Below are experts of layer 5 (counted from 0) of a mixture-of-experts language model. Rows are named router (the router's row for the expert), down (a neuron's output weights, with its number) and show model dimensions 192-383. Each number is 128 + 32 x the weight over its row's rms, rounded and kept within 0 to 255.
Before each expert's rows: "raises" lists some tokens whose logits its average output raises strongly, later layers aside. This comes from a sample of Wikipedia text that the model never trained on.

# expert 77
raises: ",", ":", "-", " in", " we", " if"
router [137 100 152  94 140 142 149 122 115 111 180 140  90 122  89 134 109 191 181 139  57 115 112 119  48 106  78 118 109 126 169 113  90 178  93 141 141 187 168 104  87 159 108 151  95 123  59  58  80 135 133 143 111 127 122  94 138 132 128  99  97  64 128 164 174 155  71  83 134  87 103  85 130 102 188 163 139 113 128  82 142 106 121 100 137 188 105 158 177 105 141 126 152  99 167  85 151 147 126 167 117 166  99 140  97 136 137 146 137 145 123 128 140 105 187 122 123 195  93 153 122 104  71 102  86 118 155 148 109 164  99  72 129 134 158 110 160  91 114 173 134 157 121  63 118 111 185 148 151 166 109 123 110 147 166 141 158 130 121 187 180 144 100 157 142  90 177 129 104 166  78 130 106 120 132 130 115 102 189 121 125  99 143 145 103 148 110  80  80 110 169  69]
down0 [ 93 140  87  91 117 168 198 165 107 105 170 120 194 100 124 141 147 124  95  92 130 141  84 161 181 102 118 152  91 152 147 134  90 161 126 105 170  74 177 109 120 207 120 127  95  97 101 158 131  47 130 127 159 152 120 156 130 141 188 189  85 145 109 115  83 107 146 136  94 110 160 113  79 146  87 158  91 135 108 120 183 155 133  98 141  60 136 153  94 116 137 145  95 136 138 164 158 100 139 121 167 168 113 142 122 124 130 171 163 144 148 135  88 188 137 125 135 150 119 103 123  74 140 148  57 164 100  77 143 148  56 156 108 124 115 157 122 110  57 110 146 103 111 149  52  85 145 128  98 124 119 130 160 132  72 112 118 127 139 141 153  84 117 120  88 149  57 205  81  58 153 126 206 152 129 127  89  78 140 149 142 130 112 159 120 174  65  86  96 121 100  98]
down1 [137 102 173 114 133 137 120 105  96 138 161 146 105 122 167 134 128 117 140  93 126 118 166 141  91 127 176 133 111  85 158  96 168 151 150 156 134 121 168  87 127 149 141 110  93 188 173 130 147 100 149 170  95 141 157 107 114 139  66 156 199 127 102 164 111 122  87 151 193 151 176  75 114 101 171  99 105 133 117 159 130 199  92 135 166 104 102 178 159  81 121  24  92 160 135 148 130 123 128 166 140 160 163 117 177 132 176 127 181 146 137 131 150 147 149 145 105 130  78  84 125 156 136  78 170 133 129 159  90 122 169 153 123 171 126 121 122 132 149 131 135 187  77 191 149  73 185 204 134  87 164 110 102  80 106 192  98 156 113 120  89  77  70 130 165 127 143 117 115 117 205 140 200 160 105 143 127  80 101 126 137 157 146 165 104  86 123 132 150 114  91 148]
down2 [132  79 125 152  86 162 156  78 142 119  99  68 144 127  93 140 128 130 160 194 150 134 169 121 164 162  98 126 136 107 113 141 117 130 124 101 124 138 122 152 135 168 105 104 138 123 137 191 127 133 132 141 101 120 101 129 144 109  76 144  73 123 111 144 146  86 189 121 121 156  67 157 162 163 149 114 157 169 115 112 182  55 201  82 199 109  96 126 133 124 143 128  87  82 106 170 109 131 110  72  98  96 167 143 129  63 134 142 131  46 109 131 107 146 120 140 141  44 166 131  83 117 147 135  36 187  90 132 179 113 123 107 133 162 209 162 109 138 128 110 147 209 199 124 169 138 207 137 162 119 157 136 130 136 141 120 106 134 116 129 156 155 122 108  93 181 143 168 125 109 147 148 126 155 103 201 179 112 109 172 128 138 200 128 157 179 142 134 170 125 118 114]
down3 [ 71 120 181  89 195 134 161  79 108 107 142 142 122  90 133 116 161 119 147 207 123 106 170 160 161 116 106 117 125 179 131 111 157 103 116 123 142 120 126 115 121  98 106 101 101 139 113 176 198 192 151  54 170 148 166  84 137 145 106 122  70 156 159 162 123 202 104 160 116 104 106 133 117 141  80 125  89 119  86 156  86  92 141 100 176 134  79 111 135 124  56 183  67 139 157 113 117 127 120  40 158 124 136 165 125 129 170 106 127 129  91  46 124 159 125 163 152 130 150 152 119 121 133 111 135 119 141 135  97  75 112 112 148 137 166 183 105 102 124  99 139  91 120 136 107 161 116 180 114 186 105 135 112 118 158 128 125 108 147  93 165 219 143  79 151 145 171 156 158 140 108 157 186 157 138 129 199 116  61 171 165 145 152 128 101 102 150 121  59 127 110 152]
down4 [173 146 205 131 121 111 128 128 142  90  81 154  98  91 185  92 182 124  70 192 150 144 154  93 139 121 144 106 107 129 162 146  79 134 184 136 120 121 128 120 133 143 113 130 183  62  90 144 117 137 125 136 141 139 171 188 139 133 149 124 137 103 136 104  94 194  78 134 101 192 154 171 140 130 100 138 138 183 147 132  51 125 135  67 108 144  84 165 149 140 175 121 166 168 166 149  95  94 125  94 146  90 122 138 123 144 135 133 152 110  97 140 180 112  86 171 115 141  94 138 115  67 112 196 101 239  76 153 175  71 104 159 143 105  93 203 119 115 110 106 122 175 153 104 106 139 210 133 126 153 118 182 128 144 148 105 138 120 139  90 149 158 143 134 116 190  69 188 126 150  97 137 104  86 138 120  92 129 103 193 143 115 140  89 121 102 112 164  96 170 106  87]
down5 [109 116  98 104 143  97 114 202 193 122 128 182 153 135 125 107 160 151 146 143 116 159 144 178 166  82 121 170 102  60 131 117 195 181  80  87 108 133 116 151 102 140 136 119 121 115 148 121 157  76 142  75 159  90 185 105 159 187 150 128 127 177 197 105  60 202 180 140 125 128  66 102  95 135  77 129  98 134 118 148 145 128 143 143  53  88 116 152 123 117  74 121  95  95 131 134 126  96 131 136 142 143 171 138  91 110 146 135 124 100 119 109 156 145 119 162 109 149 191 117 127 186 152 167 118 119  61  76  97 130 119 144  83 153 142 164 158 190 133 108 131 154 173  81 167 139 106 111 111 113 153 100 172 144  91 139 133 134  73 121 102  88 140  95 156 102 139  95 170 146 119 144 139  94 120 134 121 132  76 119 149  52 138 163 107 120 155  57 175 156 139 155]
down6 [130 120  91  69  80 160  87 114  78 121 140 134 152 138 148 105 138  87 137 101  65 144 119 159  96  69 122 147 112 120  83 126 154 118 147 127  92 166 184 119 132  92 138 127 124 117 100 169 138 141 148 136 142 152 157  94  77 137 112 122 158 147 146 137 117 143 161 124 131 141 134 151  75 143 141 137 171  63 135 128 117 145 146  49 107 104  93 164  79  68 112  77 109  98  68 141 165 148 122 120 135  97 157 157 128  82 118 155  73 113 128 131 164 139 121 173 123 140  88 154 119  79 132  93  48 158  97  79 185  91 113 134 110 115 129 111 117 100  75 135 161 134 127 155 162 141 134 153  63 165 122  65 140 149 177 134 200 179  94 120  96  48 106 163 129 156 100 147 129 119 132  89  85 102  80  90 100 146 112  94 134  86 104 129 121 152 149  81  84 152  97 128]
down7 [ 68 170 162 103  92 149 134  96  99 117 143 110 159 105 113  72 123 151 155 135 134 105 165 189 122  97 158 163 133 130 102 144 157  72 157 152  91 141  64 119 159 156 130  89 142 113 159 148 149 124 111 146 141 131  85 121  69 127 149 145 139 135 107 139 103 190 110 149 128 146 183  76  96 136 117 111  97 123 151 101  78 116 118 106 194 159 110 158  89 146 166  56 147 153 129 132 109 156 130  54 110 141 144  87 128 104 145 147 192 186 113 130  98 102  93 123 129 133 100  33 119 183  95 111 162 145 175 133 125 145  97  78 119 139  86 176 145 164 165  77 148 104 150 118 172 160 213 102 144 196 153 108 153 152  80  90 138 178 139  96 108 106 125 116  91 106 111 129 137  92 112 171 109 144 134 161 132 163 186 139 113 165 136 139 121 160 109 107 169 128 121 120]
down8 [141 131  64 122 132 162 169 141  87  74 130 145 107 131  78 179 117  96 162 181 120 190  69  80 135 114 119 144 163  77 174 174 174 153 122 120 122  97 138  96 152 125 118 125 136 122 139 161 134 118 156  80 106 130 181  84 132 177 140  90 100 128 171 151 184 135 215 152 127 134 142 148 144 124 139 131 230  91 125  73 161 143 186  97  44 161 175  86  73 196 134 136  74  95 131 103 118 127 204  93  69 158  86  80 109  81  96 109 125 116  97 175 103 148 136 180 152 179 135 190 163 133 166 129  69 123 136  71 177 174  92  91 173 150 170  85 162 138 142  95 177  92 113 130 125 103 162 125 137  88 115 114 177 148  93  93 180 139 141 195 145 121 138 118 143 109  63 143 152 177 143 145  91 157 134 107 137 144  87 118  83 118 142 115 158  94 179 124 140 109 165 132]
down9 [129 116 112 132 126 100 146 104 138 153 170  73 169 142 136 144 132  81 139 167 172 143 121 100 131 100 151 143 133 126 125 112 123 175  91 120 105 164  87 156 140 132  81 124 130 152 145 130 125 104  76 168 108 152 131 124 130 134  84 129 105 186 144 160 172 132 135 151 110  97  83 117 105 162 118 207 170  96 129 174  82 123 128 144 141 130 149  80 149 138  85 129 131 154 141 102 149 167 116 139  89  89 145 159 118  98 122 160 110  85 202 123 117 139  81 152 176 188 112 137 178 129 172 106  68 135 139  61 176 140 100 147 137 113 109 117  83 155  83 168  93  78 101 125 175 129 133 135 183 124 138 133 116 114 138  98 131 132 107 157  91 122 111 121 191 184 121 156  77 136  98  78  98  75 130  91 119 153 203 100 171 118  88 104 119 144 156 133 114 158 135 175]
down10 [175 182 132 148 143  87 141  99  25 144 165 113 169 137 135 105  84 111 120 100 176 116 122 144 150 113  64  81 112 113  70 107 130 127 101 151 114 172 159 142 126 191 130 129 135 174 128 114 126  85 210 116 152 136 100 152 149  71  97 143 132 115 181  57 134 103 130  77 150  90 148 120 149 119 130 112 149 156 188 121 144 163 110 139 140 147 109 116 121 174 148 144 121 124  93 162 123 147 104 118 121 144 132 159 129 114 137 134 153 119 107 147 114 109 139 157 124  82  78 206  93 114 100  84  84  81 105 170 143 130 191  89 143 157 150 155 160 133 124 121 124  92  63 111 151 111 114 138 117 164 152 129 131 136 158 112 154 117 180 171  90 103 205 124 128 199 109 124 118 134  96 131 159 166 147 120  45 152 115  98 127  62 119 139  97 152  86 120 112 153 136 101]

# expert 59
raises: " |", ".", "sol", "/10", "sh", "bro"
router [167 136 126 132 105 139 138 126 156 162 177 113 158 128 168 153 139 191 150 165 110 155 134 165 107  43  57  96  89 136 179 186 155  94 185 152 134 148 112 142 131  74 151  98 126  75  74  49  94 142 140 211 115 167 110  85 188 173 119 110 102  97 129 159 148  99  92 147 146 161 161 117 108 194 109 126 172 174 125  70  45 127 111  78 124 135  77 125 134 108 144 120 195  91 151 157 118 146 143 166 162 105 132 113  71 109 168  96 103 156 102 140 150 140 113 142 158 167  99 175 126  90  72  87 132 161 145 159 177 121 118 123 177  81 159  98  98 195 132 121  91 134 157 146 147 127 160  97 109 174 103 168 103 156 127 145 131 138  87 108 146 167 106 178 162  86 122 120 116 152 139 180 127 127 155 130 141 156  91  75 190  59  75 172 102 143 111 145 136  82 113 124]
down1 [141  92  76 100 173  89 111 108 117 118 159 103 112 124 112 112 136 154 151 165  60 134 142 129 121 106 178  74 167 139 126  68 109 114 119  53 110 117 150 109 145 167 158  87 126 111 105 136 151 159 135  85 115 103 106  83 140 116  74 148 135  74 122 128 147  89 170 129 144 127 100  71 140 130 115  98 112 145 164 121 183 201 120 147 161  74  91 170 108  62  54 186 135 141 106 137 128 136 109 126  80 140 117  70 138 139 151 101 165 108 168  85  91 131 177 187 111 150  93 109 112 104 144 139 152 160 143 106  99 108  93 159 175 127  93 121 106 121 131 152 147  87 142 136 119  99 122 206 126 123 126 107 151 122 110  83 114 162 150  90 148 197 115 146 112 115  56 134 160  87  72  96 126  54 113  93 178 136  46 100 131 101 103 112 104 115 130  54 136 182 179 121]
down2 [122 117  99 124 123  84  72 192 157  68 101  80  77  88 182  96 103 107 100 117 116 129 154 145 126 111 106 105 131 132 127 161 126 125 125 127 172 114 120 156 102 146 109 158 100 141 104  83 142 176 140 111 131 141 126 112 119 108 102 112 184 119 139  82 137 162  69 111  98 105 202 187 173 121 101 143  80 138 101 208 146  95 109  90 122 144 133 117 119  90 116 145 129 113 170 146 112 121 152 206 176  78 172 123 171 139 126 122  93 205  98  69  84 154 104 131 127 101 123 121 133  55 148 136 147 151 155 130 105 102 139  93 129  82 143 122  41 122 130 105 145  70 108  53  55  98 159 151 142 150 148  85  99 125 147 171 158 153 117 177 178 172  93  94  81  82  75  89 134 160 102  88 108 144  91 112 158  79  81 122 100 139 129 148  94 182 110 124  52 140 105  97]
down3 [139 173 170 152 149 122 154 126 119 180 130 150 148 133  49 111  96 184 177 151 139 184 117  94 131 178 159 106 129 103 132 129 107 134 134 213 180  71 140  95  90 195 112  95 158 120 147  92 168 117 206 107 134 148 153  93 199 107  91 136 133  62 108 107 186  80 123 171 136 121 180 127 113 129 111  81 125 168 137 117 151 127 124 186  94 106 177 155  96 124 148 171 146 113 112 149 165 118  81 122 108 131 147  87 108  82 120 174  84 155 110 165 141 154 145 152 134 105 177 165 171 102 120 135 131  96 120 141 164 124 142 107  68 101  94 156 125  85 126 140  94 123  96  99  77 108 105 154  76 160 156  78  65  77 164  94 190 142  71 102 121 138 124 139 131 108 129 119 135 156  82  96 129 135 100 168 191 137  89 131 113 165  95 133 104 110 142 131 145 147 135 159]
down4 [160  91 125  93 185 179  53  79  92 116 124 157 144  94 136  92 104 117 137 129 173 105 175 128 217 105 102 131 203 141 149  85 156 159 144 119 156 182 140 102 121 142 101 166 114 145 192 151 138 111 120 126 131 106 153 105 129 112 120 145 116 128 126 102 152 125 125 149 140 109  75 129 140 154 138 118 145 135 118 110 133 152 107  91 139 153 112 148 151 139 179 104 108 124 108  89  88 141 157  72 130 101 199  65 119 104 136 130 156  93 153 106 133 118 185 141 137 143 125  90 179 126  96 152  91 162  76  79 103 151  70  92 155 152 117 129  54 162 180 104 127 133 112 146  90 135 168 143 151 138 119 154 119 144 172 134  77  98  94 156 122 120 119 110 154 142 146 160 117 160 123 137 211 123  99 117 181 141 110  96 130  91 105 141 159 109  67 154 113  89  91 146]
down5 [119 113 178 150 158 132 138 155 121 100 110 100  74 157 125 113 150 112 111 148 150 180 129  71 142 145 181 116 104 139 113 153  67 147 112  92 155 103 130 133 137 164  91 148 107 124  82 181 146 105 131 140 152 131 138 145  82 125  95 125 145 145 100 125  56 100  74 111 151 103 133 161 128  43 146 152  97 164  69 154  43 144  61 130 172 114 141 119 180 113 108 127 122  89 108 136  84  85  78 210 119 122 173 129 148 162 142  91 129 124 192  80 166 103  97 126 150 120 153  72 131 146 162 143  78 110  82  64 125 126 129  89 118 120  96 142 133  89 122  92 164 114 122 130 100  95 128 168 174 104  90 102 180 155  83  67 164 183 142 132 107 191 112 105  66 127 127 125 114 117  69 129 133  68  94 150 121 176 131 168 141 155 146 124 105  90 107 136 202 146  67  92]
down6 [ 95 132 156 147 113 109 107 125 109 137 151 167  64 116 113 138  93 146 125  89  52  82 124  64 105 196 130 104 151 131 178  53 146 134 150 117 147 117 124  80  95 138 131 203  94 171 105 102 149 139 139 157 108  94 121 140 128 123 157  85 160 140 102 122  73 123 137  99 152  97  93 118 154 171 118  96  78 122 166 111  88 161 159  90 124 147 116 105 105 124 120 105 165 106 117 126 109 132 164  75 145 109 105 186  78 121 155  94 114 134 166 175 203 106  79 183  72 138 210 144 106 163  89  92 208 110  68  99  93 123 186 134 186 141 126 174 151 135 173 103 100 148 131  63 222 118  96  61 160 106 131 101 147  92 153  79  88 137 137 169 142 157 103 141  98  98 139 107 163 150 168 106  82 150 124 142 142 177 146 113 106 105 153 116 107 162 112  76 165 137 104 127]
down7 [141  86 100  75 195 105 148 146 156 118 124 117 106 105 123 117  73  91 112  50 143 154 172  97 134 131 105 125 122 139 143 126  40 103 159 130 147 145 127 134 134 179  92 135  89  71 137 106 154 149 147 179  89 131 195 101 139 115 154 137 146  76 118 170 171 153 144 108 125 145 102  90 147 163  93 137 111 177 106 139 101  98 149 162 140 149 124 148 152 127 175 163 153 134 145  40 173 112 182  83 116 158 127 157  85 130 140 103 133 168  96 126 121 157 113  94 135 125 112 201  97  91 135 135 121 128 178 159 151 127  93 197 125  88 167 110  95 124 103 176 166 115 154 111 159 121 146 128 126 138 116 147 119 127  98 175 139  93 166 119 153 116 195 153 160 117 129 138 146 175 174 119 130 148 104 149 109 128  76 118 147 117 104 140 142  93 142  94 163 108 162 140]
down8 [188  71 104 145 160  93 117 150 142 145 147 114 157 135  81 152 133 140 138 154  88  83 127 194 183  99  98 119 117 115 146  86  55 149 160 112 116 177 123 106 199 210  93  96 136 102 153 156 142 150 173 132 168 147  90  99 179 194 118 186 143 108 100 103 145 163 180 151 116  48  69 134 118 108 171 161 114 104 114  89 107 147  85 152 108 152 144 152  79 128 165 115 166 163  92 116 178 180 138 142 104 179 138 117 129 149 125 167 140 156 150 176 145 151 198  72 135  86  98 178 116  96 174 220 118 155 152  93 145 157 127  75 127 166  73 116 149 106 186 113 117 230 135 128 149 120 193  80 118 107 105 141 161 163 119 114 110 131   1 134 134  70 136 122 118 198 142 161 158 160 100 134 119 131 139  96 169 118  93  72 126 127 114 146 144 139 132 156 112  98 142 106]
down9 [114  94 113 118 118 109 171 125 138 118 145  67 162  91 110  66 158 198 156 136  75 149 125 121 156 140 141 154 123 161 143 155  94 167 171 200 116 115  68 153  94  92 142 105 105 169 105 128 125 144 147 136 131 128 125  85  79 185 125 104 113  75 116 127  87  72  68 136 142 167 203  87 131 144 140 147 150  97 114  89 112 142 146 153  80 145 170 172 136 178 182 102 123 213 165 194 142 160  90 176 153 147 200 137 200 123  93 106 123 100 144 203 136 120  84 111  93 131 130 107 125 166 175 105  97  52 144  97 145 134 101 109 158 128 122 117 116 178 123 119 104 152 109  93 175 139  90 136 106 147 110 140 136 172 109 140  72 164 186 143 114 126 154  96  77 144 144 113 136 153 180 102 122 120 173  97 107 117 104 113  90 105 127 145 106  76 145 156 148 126 129  79]
down10 [115 118 140 100 114  92 109 166  94 106 132  69 156 182 139 128 172 149  91 139 123 150 134 111 100 145 173 119 109 160 144 199 102 152 110 156  76 115  13 123 119 101 112  56  84 114 127 218 169 189 128 154  96 112  67 113 135 100  86 151 141  92  86 158  63 127 119 122  89  94 131 118 125 165 116 152  34 122 169 168 192 122 120 172 127 143 100 165  79 123  62 146 124 125 112 144 117 139 123 186 111 122 175 143 177 141 130 142 135 127 153  76 138 123 137 146 110 175 151 103 102  81 155 162 148  96 167 136 124  85 155 113 108 105  70  98  94 100 158 155  94  76  83 137  96 159  88 102 149  75 135 177 100 136 121  75 167 114 134  63 111  88 109 130 129 120 165 155 112  77 105 126 115 142 136 124 204 137 178 182  66 109 105 127 139 147 168 124 176 101 169 118]
down11 [163 154 169 102 155  92  94  83 138 104 135 141 135 105 149 160 160 184 150 162 154 137 125 152  97  93 143 127  92 143 182 105 154 175 117 123  74  70  95 122 113 124 176 147 145 156 150 131 151  92 101 118  95 143  97 114 127 108  55 140  95 102 103 122 181 147 148  94 110 170 179 156 176 135 117  92 114  61 131 135 152 111 134  52 169 127 188 130 174 116 132 109 189 106 114 123 158 137  95 166 129 151 120 160 144 122 143  69 157 140  99 173 145 126 172 104 186 140 102 106 136 144 119 130 102  98 122  75 145 141 167 133 157  90 175  74 110 183 172  99 118  90  97  60 126 175 109 144  65 134 221 131  95  99 127 124  63 136  99 167 164 154 154 146 110  58 145 124 102 141  91 156  88 171  74 130  69 182 177 132 115  83 109 137  96 142 154  73 144 134 141 147]

# expert 101
raises: " T", " U", " United", " ", "-", " R"
router [124 100 167  93  91 116 132 119 155 105 159  99 155 154 147 115  89 190 139 106 118 129 122 106  91 123 109 165 144 183 146 165 128 152 134 140 135 140 154 173  87 115 175 154 110 125  51  51 110 138  81 157 155 109 126  89 160 193 123 196  97 111 131 181 114 123 149 104 107 111 142 117 125 197  89 118 129 109 147  77 156 114  39 138  80 155 116 176 171  80 163 105 142 138 117 104  87 114 110 145 112  70 112 163  94 177 128 168 158 127 133  87 156 126 132 128 133 102 122  96  88 202  98 145 109 161 114 118 111 115 118  95 114 118 142 136 137 159 123 161  99 165 120 182 110  95 168  95 178 163 110 100 171 103  78 106 153 135 152 148 111 159 102 107 148  80 117 172 125 154  71 144 122 122 176 119 116  84 153 116 106  84 120 150  52 150 138 135 130 126 161 147]
down0 [191 179  54 111  93 143 134 167 138 120  95 163 130 150 150 127 152 107 205 147 121 143 143  76 125 114 125 183 126  69  57 176 109  99 107 131 127 130 131  99 158 133 103 117 106 129 133 186 117  99 112  55  95  96 144 116 156 112 122 117 137 101  84 179 137 135 124 124 139 169 118 112 129 140 132 148 143 171 137  62 148 152 148 150 162 174 155 134 146 119 157 135 129 202 118 136  87 144 196 145 107 111  87 180  96 146  95 112 123  99  51 132 134 156 133 140 117 131 152 108  68 148  96  99 110 130  79  96  96 181 179  76 169 154 107 119 136 140  92 152 129 165 164 129 110 180 137 129 150 139  95  85  68  95 124 137 142 113 140 159 158 130 135  93 141 100 105 137 148 101 102 100 120 124  94  59 134  78 154 133 127 147 176  73 113 183 155 111 130 145 142 129]
down1 [112  75 123 111  85  68 117  73 119 129 142 133 124  95 150  56 173 103 109 122 139  82 126 140 135  61 120  74 105 114 113 104  77 124 159 134 172 134 140  88 154 146  55 121  87 110 159 121  81  90 143 121 129 148 150 210 150 137 148 142 147 122 143 143 107 133  79 159 185 200 123 107 135 114 102 128  69 154 155 100  94 162 145 120 116 135 143  83  87 109 163  97 121 122 142 176 182  81 116 140 134 138 125 144 121  55 142  68  83 145 175  69  93 137 122  86 163 143 151 128 125 154  62  88 147 134 128 183 161 132  62 117 113 131 112 124 124 118 129 102  89  87 179  59 221 156 140 130  83 136 155 137 100 194 125 137  94 131 116 127  99 119 164 131 130 126 104 181 140 103 149 175 130 129 174 153 114 156 115 146 113  71 174 137 118 107 174 128 208 155 136 185]
down2 [ 93 150 127 102 113 120 123 170  95 141 164 123 109 157 117 110  67 133  73  75  79  97 158 149  97 152 148  94 160 117 161 105 146 171 110 129 120 132 163 164 103  94 194 132 108 127 149 113  62 169 152 131  90 120 139 142 166  91 148 123 110  88 108 177 156 132  96  75 152 158 111  59  99 116 161 125 111 133  85 140 125 156 122 117 144 109 114 141  86 109 141 157 163 145 111  74 136 124  69 157 133 135 103 111 121  99 191  77  94  84  99 130 156 106  93 135 145 128  78  95  93  91 111 193 145 101 151 124 149 140  89 178 139 139 138 128 144 114 114 182 123 139 110 219 121 138 121  88 124 147 119 103  94 135 159 147  90 125  72 135 113 152  86 117 197 111 120 158 136  90 190 125  68 165 128 170 167 143  78 135 134 136 112 151 109 122 118  99 172 113 105  85]
down3 [101 141 128 108  93 105 156 193  96 163 118 120 136 117  94 109 200 104 149 151 131 137 132 145 161 113 156 124 129 139  84  93  87  98 149 133 156 159 152 150 163 111 113  85 131  92 109 202 121 148 110  92 106 120 120 138 104 153 172 131 131 145 139 102 120 172 151 173 117 169 124 163 156  87 107  90 180 107  84 125  99 111 142  89 235 154 163 129 144  43  97 172 178 173 191 166  88 102  94  61 136 112 131 127  75 105 226  99 141 137 147 131 117 126 103 109 132 159 102  87 140 119  63 132  74  54 122 119 159 166 134 119 149  84 121 155 191 111 126 122 179 143 157  69 142 170 155 126 140 164 163 102 174 124 128 106 183  74 109 177 156  59 182  87 171 203 153 154 126  99 116 162 137 152 128  86 101 204 134  92 165  92 146 132 161  96 123 125 123 144 125 142]
down4 [157 157 125 128 137 159 120 172 124 114 155  36 216 124 108 106 123 145 143  86 147 145 113 151 117 124 148  89 132 136 120 215 122 151 130 119  54 120  75 118 154 125 128 112 144 121 146 124 157 174  81 154 165  77 120 143 124 156 131 179 105  93  99  74  99 129 141 114  79 137 150 109  92 102 121 234 177 113 112 180 133  99 142 135 157 112  22 157 158 102  98 110  93 163 103 129 136 115  78  87  78  95 122 121 147 158  81 117 141 193 124 104 130 115  82 128 177 126 146  83 151  72 130 178  81 170 162 105 174 111 160 182  99  89 168  82 140 175 113 169 109 126  94 135 107 165 127 113  61 172 173 104  90 129 133 165 165 106 186  79  96  43 102 157 141 134  96 155 109 105 110 131 101 148 143 127 145 140 112 128 175  83  85 185 154 150 105 156  94 175 181 144]
down5 [129 100  84  90 148 117  77 148 109 122 149 114 115 132 187 218 175 132  97 106 133 132 150 100 137 149 149 130 147 138 183 137  96 147 136 167 145  95 124 135 147 142 144 139 159 133 125 183 141 156 213 138  77 140 110 188 121  94 171 105  84 109 158 113 133 151 117 139  91 131 127 148  65 106  96 119 119 156 144  22 118  89  85 126 145  62 118 154 159  95 163 111 115 105 107 127 111 110 147  74 148 125 146 106 161 181  99 117 179 143 138 138 106 107  80 110  67 144 119  67 128 147 195 186 163 128 138 130  92 122 123 161 104  65 159  92 147  71 124 135 197  76 102 135 171  95 126 140 115  93 120 150 137 133  84  99 108 148 165 148 135 101 204 107 133  32 125  93 153 123 107 157 115 173  87 101  95  84 153 158 188 195 152 103 124 105  55 149 102 122 169 136]
down6 [143  85 120 141 146 181 146  96 101 162 126 126 148 158 130  86 159 144 146 146 163 125 123 148  91  94 170 149 145 203 146 191  81 145 160 117 175 202  63 140 149 138  81 144 201 110 117 105 150 130 128 191 131  82 104 119 160 140 118 122 125 102 120 175 130 128 109 201 137 160 141 109 161 150 117 177 203 136 107 184 179 123 160 166 114 143 184 152 131 150 206 116 115 188 151  72 110 115 145 119 138 118 107 110 107 104 128 152  70 140 122 162  87 145 136  84 183  88 142 151 120 120  87 104 168 128 129 139 107 168  64 113 175 145  91 153 144 153  79  93 118 125 101 147 140 129  92  96 159  82 134 101 156 174 167 138 155 122 109 138 125 147  93 159 118 107 131 129 125 114 182 124 126 151 210  58 118 116 141 122  96 118 104 149 139 158  81 201  90 167 149 118]
down7 [ 83 136 142  82 119 185  45  96 122  67 128 101 154  72 138  89 152 143 153 110  95 168 189 138 113 124 120 105 111 160 111 112 150 113  91  96 152 127 145  81 121 112 107  95 155 164  69 147 125 134 106 236 140 128 122  68 121 115  75 129 109 101 112 136 115 151 127 137 181 130 124 147 104 109 186  83 140 157 122 112 139  62 131 136 127 112  72 153 102 131 136  84 177  85 136 137 160 136 119 149 135 185 176 164 123  94 111 129 111  84 130 181 126 157 148 145 125 131  71 191 141 153 157 147 150 195 197 161  77  75 221 149 117 165 101 144 136 130 125 167 104  78  73 170 120 107  61 140 106 169  57 147 130 107 120 155 143 110 134 127 186 152  45  92 119 176 115 117  74 123 139 153 116 132  83 137 145 109 135 157  89 171 133 130  94 113 198 168 172 144 150  71]
down8 [125  95 123 135 179 101 134  98 131  95 130  77  98 146  86  55 171 164 119  79 138 116  91 108 125  76 111 174 139 141  95 154 163 154  95 111  92 144 112 124 125 105 143 141 145 179 147 121  68 162 127 169 142 153 176  65 115 149 173 175 104 100 138 131 161 124 145  98  79 142 117 174 119 122 116 134 116 123  93 134 112 126 106 146  57 148 164 151 173 135  92  99 143 113 159 182 145 144 147 169 195 117 141 118 132 110  98 162 109 133 207  95 135 108  94  87 146  83 152 159 149  87 128 144 111  75 130 180 143 183  89  37 160 155 172 138 120 105 124 136 173 147 117 131 128 173 153 128 129 132 154  92  86 116 163 175 121 102  82  98 146 160  70 183 155 143 119 101  99 124  96  88 170 184 150 119  96 193 160 116  90 140 109  45 113 109 118 157 114 122  82  77]
down9 [161  66 136 113  82 134  97 149  87 158 133 107 137 117 106 115 106  80 140 153 161 134 118 147  89 142  56 132 115 109 135 127 156 129 118 153 148  74 110 116 113 178 115 106 141 125 123 147 188 183  79  94 138 107 160  62 113 150 132 103 175 139 118 190  99 168 144 122 194 141  91 128 172 141 101 107  53 121 168 136 115 159 148 102 124 148  88 114   0 103  68 160 154 101 112 118 138 127  92 116 131 196  98 134  64 121 130 182 128 115  87 133 171 166 113 213 181 108  99 143 196 122 154 103 110 150 157  97 115 170 104 104 124  93 147 109 168  90 146  83 142 100 122  77 168 129 128 168 120  95 189  66 145  98 165  92 159 173 112 130 132 155 146 131 162 108 151 142 142 121 138  81 104 153  72 132 156 154 117  99 134 128  92  81  80 109 121 106 127 186 118 126]
down10 [140 123 182 163 128 116  80 142 148 137 163 178 100 117  88 138 125  91 187 155 126  95 173 153 108 157 132 173 138 141 165  78 105 133 156 109 187 115 121 179  92 148 178  84 144 111 120 159 192 144 103 115  95 119 142 103  70  83 144  82 144  96 144 146 112 128 149 170 136 102 152  59 186  95 129 110 102 117 182 163 116 130 125 118 127 112 159 110 109 134 167 140 149 154 138  95 115 113  91 128 141  92 174 119 130 153 158 105 158 142 134 146 140 116 159 115 155  88 150 112 152 114 142  94 169 125 146 124 125  71 146 116 155 135 124 134 131 152 132 180  75 140 150 120 111 176  98 132 111  92 103 140 116 158 121 108  89 114 153 111  97 165 184 184 150 138 151 163 159 161 179 169 184 142 156 129 129 180 160 156 109 141 130 140 103 104 114 122  76 159 112 168]